Below are experts of layer 5 (counted from 0) of a mixture-of-experts language model. Rows are named router (the router's row for the expert), gate (a neuron's input weights, with its number), up (a neuron's input weights, with its number) and show model dimensions 0-255. Each number is 128 + 32 x the weight over its row's rms, rounded and kept within 0 to 255. Numbers have three digits each.
After each expert's rows: a language model's description of what the expert responds to; "comes after" lists some tokens at least twice as common just before its tokens as in all text. This comes from a sample of Wikipedia text that the model never trained on. Tokens count by the router's weight.

# expert 8
router:073106065085143166143140081140116155161149153172113122113064091144119098088062149123105126115143139128124156156150116098168128130098090128148123144166157163074155187071098140151121094127156131169091131076117156108182111150133082116058126172107101104152115157105218109116125165107096156164086094107175128129107153085154123172085153115123151070139087078162150178099208101146077132129117135092133105108140177107137149106146122119133157117095141214121067138106165111143114095127110127126158091153138171052178146136101098177144131086126163113164127127147135190122155129075129189110129062135138153152130119156076106194122145102148111172163154090124099180148117133134091089156123145102142110189072154101084129156114095179096108099111119152113051149068159153095106113150157042
gate0:133089094097143100103144158113149154155137113175165131175104146093091079143149048121141094108197137160166180174101113129169100121111170082150154132146135231098163135134075186135144203150150104123149132143098092118168078141129113145169147116082134165051131137106160151163082108168122184106092080106099135114186127071118141168165167164158179208195125142130114097085115111109100124126117158165126165177100098109201109101081093118175140128145138136128127059185113146124146132141108142112160121128035101159131168123115143156144091126140144098154145115159079111159128096110147136137142123177140116096151136108128105133122119076110104112143118148150100151130061125131121112142103105132174121196119063066156100147169120125115128116124115139147109208122072175136174228137114122
up0:083148156124076191159132120183171092089125187124163140061154134106161163139096198101196147099111151092134121169142123143176139125149096158125052143089150130150100114171180090130168137107119106122152128123185146084111145118165081112167111109103118073128093125118127123073147128069099095156186125116176148158115059140087134139091069112074080123128092109116142117172126105137138108067151165074134101159180161159157109134150162151113102115175169140127179189159085179090155053107140112103035109102178138149091125155192155081122109095094102159087126132126147125131093118111160137140133132088122100063120097098153130088099093175185143161164106098152160161141183164124126129136164131155157137110071132096128113138155118145133164120145134156049153072164134079112105096124116169
What it handles: Hyphens, years, dates
comes after: " (", " ", " in", " In", "\n", "In"

# expert 25
router:140140077095084133178165148094094069145124079161169114118214050116145148133125131078152151126119093136133101058157177147144066144114144177130113094089107145167081127119141056132124197143084140141148102137119124103162115135074153095187149136144135150134148108134133118145135153145117194088154136117115159089142130188086149136166159162123104131078141123136197096134146109103123139145164133104152154125180183135140190109112157092133078138099102080161164152152155065123148115108154150152171135162106099100108183121149121133138113087118095094134138133185163172123174117117165149117198191164123163105181129094128158121169085169104165116148076154137156105149068081170131065066187154057090139171136150142149131120147119128144160213139187118168126118140169112124161068124133173
gate0:086145129137153149106166148078096129132120041107141103078065120142158128106147191136167162160095107128139080093087147152226116101140189082108144141127128094150165130100066168169124150153108169127164147073182114113157139144140129147161108167068117176118154123161132083124183147107082108151123093153158150115161110119053126161097106152104095126175135104152055112164151113111085144114121117106078110171148113087084094122164116091114096073156151088136140128187168157102134096096139153208166156086109140072149143219132168160122135126110143139091109114118132171135136187111106128104111125138105122163164105112193153165154061098142102132120135120199176175130129148184135140104102126174080122118133089138150113120185137209178128096084137130113068157074151154104130153131138155
up0:102139115110099100091160198092110093122175127103136140086094145153152188102091171094140180127131129126110127103161139116157091155100149106147180142121167171119080105123088139163160088104132120104120161103215148171138148162108088112161108129099097130126160047094111133099115142161085135112157093148119149170150088150082107139081167153123114147131134116103109114155146136085091144090166133106108094136147160136154162110196114126112108101103115103114142106155177145183161130104182100210174128091071136044188113204142134160147156125094173133131129037112053194146140146093071173091121081194082148195115119114150136168161122112152099137106165068105143158138108142168154113061151170118126156145090119140144129106163152141127133135082185075103060142071149161147121101131118142
What it handles: Infobox and table punctuation
comes after: "\n", "-", " ", ".\n\n", " |\n", "\n\n"

# expert 63
router:060074144116177148104056146127097115174147157143099084149152152093144143160122111149152128113176131129097188071126096147124161128137140102177161151151134078124114144168151129092125169144093170124122161114151051179126140081087112099141173182095127162163141116114103124145145122141182123100122102177163141141175146090181109162159122138102181153130138156164139088109090094176106099077093145108124134092147089079130137114124128061186118155050146188145115096120112147117095120104103145081130070140100082115143138151153090047132150098131136146231097097076092154112133115146141138142184156078097114158160138139127145104113154122150093122141120182126152077168148127131197090155132144096159132155166105069116126172151106102096125108107186103208109174193168134146077057087146115
gate0:139133143109130135121064157161145161112130101151160144170167080161153074155130127120163139142172161112098117125100128183130117120138185134140040106193138140103150171118112101122102113114144157060149073067122129102177148080124113087128148129068103089064137158149130131132107104127117165125184090111080152125155097072100128155074143141141106140097120175123068140172158132174124078154041143114158095174171105066162112128174074132150089059065102114154172099115106106127134121222083087147135117131164085133172133115172130094076123111112071111116098103114109122109105117125073134121185134172115153121082078107108124121089108112167080122133107128125163108142094122120139120167116108057173154114172161147121094152078132129147168095082102024167096117114115158178121121164164121
up0:183218127127166157129138181105100153104116105169154142140190122155136116170168136164143168064096137179144075088126103112117074182099080126148112138164139117082055142162072108150107150132111110139123180119171142145116115186154156108144176114149099092150124134104166078141156140114116096145210188152152107131076166173116132153136066132084133113118156053086154107109127163082193148130113191120124152143129133172101117083113181162115113121186179118089094186162047142167133173106129137087156102185147074152111165155139075102164163167145146146091140212117118098123159119158163171146078118091102105115101149138168160135129143170115105185106156076147112129109139144100161201121076158141121098136080135139127111133101116162160101168150127101096121151094134083141125109119144149
What it handles: Place and transport words
comes after: " in", " on", " |", " at", " a", " of"

# expert 57
router:049051100161154083168092085141096138111152135164116114127130169127132178076131131104096117135082159098191080177124156126164194077175123081124158076200112115147107137127143127157074104202196132160143164150113143177095111123149115102172163092107087149185188180117130116144110114107160140150164125188134107108111044099128072103084144125099133178154108112112126098088103141118129118087115131096112099116146121083137130101093105153145120118133101158214171131106165128144114114095126133131165077085131123102161147186147152138124142127113166139114158086164106128119091125087144144156146123082176142108131118158154150095141000138093120129127092109131146125167181126150171152150078125209153155108132149067121137183171144094129109137161151140159088135198153138149120135088097147
gate0:141146151130132148111164118163183123093047176067086060160135130180159129067158084117132178114125129199102135098135109089109112103149131107096084109121146134177091132105113090141105103131207117129112108092175168182113164110113098071125163156142128130114156117100081108114158162123084175057102135104096164119112151131096110106129097174156147139103098100117155192107169123134140170123160151174075081162098118109132120133142101171120149149123159125125071110132156127125106126110128103180148230122153138119132111133175126165119108203068094146101091146149114125151174132109079122146125146153157155140141117118088091145112056147150055055116135105058130134134158066087152107113150172087150172159132079153107180115065132143163190164101080120109119048104132120096126099173111092
up0:122112132059156155138096135185125022129108116048110146058134133164112139091120147094154103124113171134091083162159142108083160141097133166120079132139115101174159128156160166110129169172090115095195123151111164136075119076110124152127147122172121170087067157094086159178147207142139097182131162118079141102100097121079112149171120097120069133090133077076123151145092121144142139142164174151158158137127134189163061137152118140143154097101116153117138132112091162096105130113123110107143122053114056148066161172168127112112097107144120166077117099089164126109181078166134109076110114114171080177162147147122149190086120123158142108152094167127107133148162118119103156156130136147230140123146106108120157120091112098148120133119145087106094075134115078075065101118091107
What it handles: Proper-name first pieces
comes after: ",", " the", " of", " |", ":", "-"

# expert 11
router:135147151110136095125122079087115059158138133122218131081182132115162094142122117129167150093120136147196195126154132156149064102178166110162060110133109122138124129157109110120140107111130109074138052079146115104128146190156136123181110116099116067172122129136154091168121109102100135139088136131166119131107159173199087134069129098121175119103150093118126159134116160135184089118067115132102128084107147090095128079161099139135152151118124195084039093087132188064094129057130161172102158126126177104132123127112072139159153158141121136147126106112115116142173084133094104131194092155199101114148115118163118070149163154171113121085089102125132131185103164155109087071146121090185111141092116099170102132144120118209160173107149101166177131110104164141145140140075103
gate0:108112186192101119109058111115072115125118141141150144115131151200103106121104157155138097148090097159161161217153142120113129131139162168164103065176085171107124133189101193136164144107151081115097091088150134139107145116173115181136122108146118140169152193198104093142136114148137145166106117122108072154192121133145146140168124095094151123166186132112056107097133123122156099072158080101059099106138052171071174117135061086097161133130089156171104096177027138133112123152065130126150084138113113115142156142121104191095169113121160150119107145161092161107138163098128127088106092101104148108143101120130105126139123128171134133148120083187140166092109086141145104114080169129197097128111125175123129124172147118135143118113110152093137159188101104119159185138115050
up0:165157116145090129076148111136088118140106116102132129130127073069097091163166075145162190110127134134124206119098122142129134099098129130205090083134172104146113124162178144169102116085185140128162140127140141131161102163087112113150112184185123093128137181092090101141090164114108181129156167160177142138123142066129085163146105069114144168118101101126166161095155140134090107095183173085150170075141114108155098158124135104132110122182137108139126157157189133127165156124110128169069155117148136148113135106133200139163104148098193108127104088163140099158111149126097170130074159083147114110110135169107107203151122204117063101167199190165172155027112130101102115128112116191141108135118148078071080150139079103145152103143110114122063199127118143152154139135145144
What it handles: Determiners after prepositions
comes after: " of", " in", " to", " for", " at", " with"

# expert 42
router:100059127132141179134126069154152089173123121079127091148106189102137147123103119056103086108126101081117112136165122141131143132133144179168108114196149134136150068144147127146138129102129137139134122106120104146078189134133165106120108164172093113183145080098114159109147112134197114109105104108072144131158172135070163085120080139221118106086128139144130139103123128105166098090169120183142097096185103066122156130114117110151179125102153075134161084067099177140080140127136126142202174083094169061174115086140138180128196147105137161140106105101073122163120093101094130140103162152176137109147101072071090153119148104148103109092130140099127160156166127125115109122187155113132121141159130122180088170090116114079149109139137036156155053082167183157153087134116087
gate0:133107110177157124122112112147164153109108139158121122140164152123116140121150127159151067105134106139077154128178180190166153169058124143111196132070145134162146080178118103194116153130107089189076089105171095123113058047142131108100079123081134126157138163100146121081109139094125143089173106132143133171173125091132122140180123046176128168132071148059145160114108150176157131132183132126086155139166137126191116170159132130183111101109139088109168125136081116076128139128121171128127097179210126100106187111193128100191135129110087136129155066103090179151133157134132098161121112157122145104136087097134106086184144117134127108157074143159184093095166147173118119130118164108100121178142193068094071081141092102172123163103129113157144131130119143119094149077132161
up0:131163104183076134107100108132085118139114098135112183111110099124178114122141165067148104141163159179143141135119099136203151151096062168171079117144130134108132136112143091081156147149133129137147065179153199128127124191105188126115188113084122119151166171074112109146132176174101118097093095125142077126092176074116159142135144092126112120168166117164073103107158131117137092135098094068140139132137164173115021072087157105131090120110132118184088164130174105125023137144064155132101072118177083123124161155179204095120134134164139081073178149166126127092116104117130137148193128127107110108097104162144147098129117136116152151106113096084068142182112084097138119147148161141112136145168087084100108163152134174123172189139151135142115154133169145132106120125158079
What it handles: Quantity and degree modifiers
comes after: " a", " the", " \"", " as", " an", " is"

# expert 55
router:061163104160115099142131133162088063098093149119157157112156177137111097121148087123112107160119102149183155091145101133175070121139102159126105095171111107161158144155101127142178110063145092092148070104157101159104123175122114134142131155067079112167106104073119150125131155088187159126139136195169149117064149107134144109145109137141162096145146113085155107104088158135181123133134180127106061126123153058140106121136107068157145119133117150076092097103093189099066097084085117091152168104086169146184133140139124161108176201091091152174140077126084113168127135115098114120152105148147090128121123114150053159144185200131093082156077138120146139128147125144120097074192101139109157155095098125100154073115142123133126189123123096134138129109134121136152078056034191
gate0:132083170145147091126162169143089146176128094119117163135126110136184158086143078115106125132121146105087103132085155105135129159199180178154175170049169104143122182138199149135112126106093076160120128124131123170204088053097116124134119169127146174092140124155182090155151113164076135102128136149107149154115119154186077099118169110155169140063146148174082154139144091137070130124107103103090133128168168136118129110092109030117092147169073128165145171114101105093084133166123082116121088123138129109101139161154117140158178110132126152155134061152174191118121168189161065111197092144124079139089095077146155143131123101070090151150136161149113135104111180168135136158165137073130145169155144105084153156117108151116097121186127118142148188190111090124165158113114091
up0:133157130135141167145160149062157123135149164080154122164150109152076162098226188097140132127176132186134176077075088135102155075150134127081125160122116117143089175160158130121137176193147172098130154171179115078165143142182077101152139120115103134091119144140142144148139116155104137161148126078124108044117157106131143178121081119100127113134153112150099096087137133108143152122102137144185108185083131105093115119128128173101111137142121144129164087125175151108071128143071122131132088129157136111120129082125114125053083127166120149150136172111104078111120105132069150145154173100158152172144188100167071143137135172134103084013071127089189160216099126124126179069090084168151146130109087145171130149126110154148143110097153146143119047089146154168146140140154125
What it handles: Determiners and possessives
comes after: " of", ".", " in", " as", " for", " with"

# expert 54
router:076079168114157100170191086063155211107161164139113109141104141073111180102137132119116102145089173092167084055083153164132172086160104140174104083101137140124084132110163141168188120157131146155126175088108069144122118088090108137089133169095162124141132145143120151101104067117178130106061156169111149154155109126148137154158065120112200143122142090088117134065161163078151172120147120080139077116116121077144188112178085110127154144150113124130100080147154125089090129153133046143122090101042156104139124142100093104186112152145125171166152125108145096187148131094115129105133139079108168152140157093126180125111085141056162110132095189099121124120125159113150103148092104130097111120115055076158111156111149105127142165121120125109130097133122197123128106120052149
gate0:191086113123113165113138138145113140124107122146057159107123125148124136083094122097135095107167130100071209083105100130129115092140134130151129138138192151083147198071131106147173140126121119197099143130105125129135123153156141156147110159074102091138120154170108154120093133138115116124199120074177113090100140161139125063160068107103125088153161135115087131095103094129098129140092081099049106118174061048124164135113125145149109165121107106137087145056146140154081149187084129130141132130164082117103082129146152091177095149163145092151188087107166162108126203132096154106171127150112135093075163164145170091139123089114147147130118131100078110136125171090140127115121149142120168073137103196122093108152138143047183192075098059085148162166144160115157068094102094
up0:135178166100127131119090146046138194185074120141107135121172102153110114124116134104127106168124151153114066166145119202075165161201123130099098091084101146093174146127119172127139153122101109151108133131124067116158058118149127151172112139152164163143124136171138079109127129119131114129148120142094094151194146142141174134092073097120170094103121134132178078156094116167206173145144129179147105137108151140066141134175097126139109083093111152123104124150113074156120132086149129106091127139132103170140159120141098158151176149130062139149094096148112099173110039126098152114086189118118162186124153118116082107144148177197131154101118077107106161079179137091107140103046141149209141168110090157113127089170180125140056123161102142122207116165098127171162141139113111
What it handles: Table cell openers
comes after: " |", "|", "-", ";", "===", "=="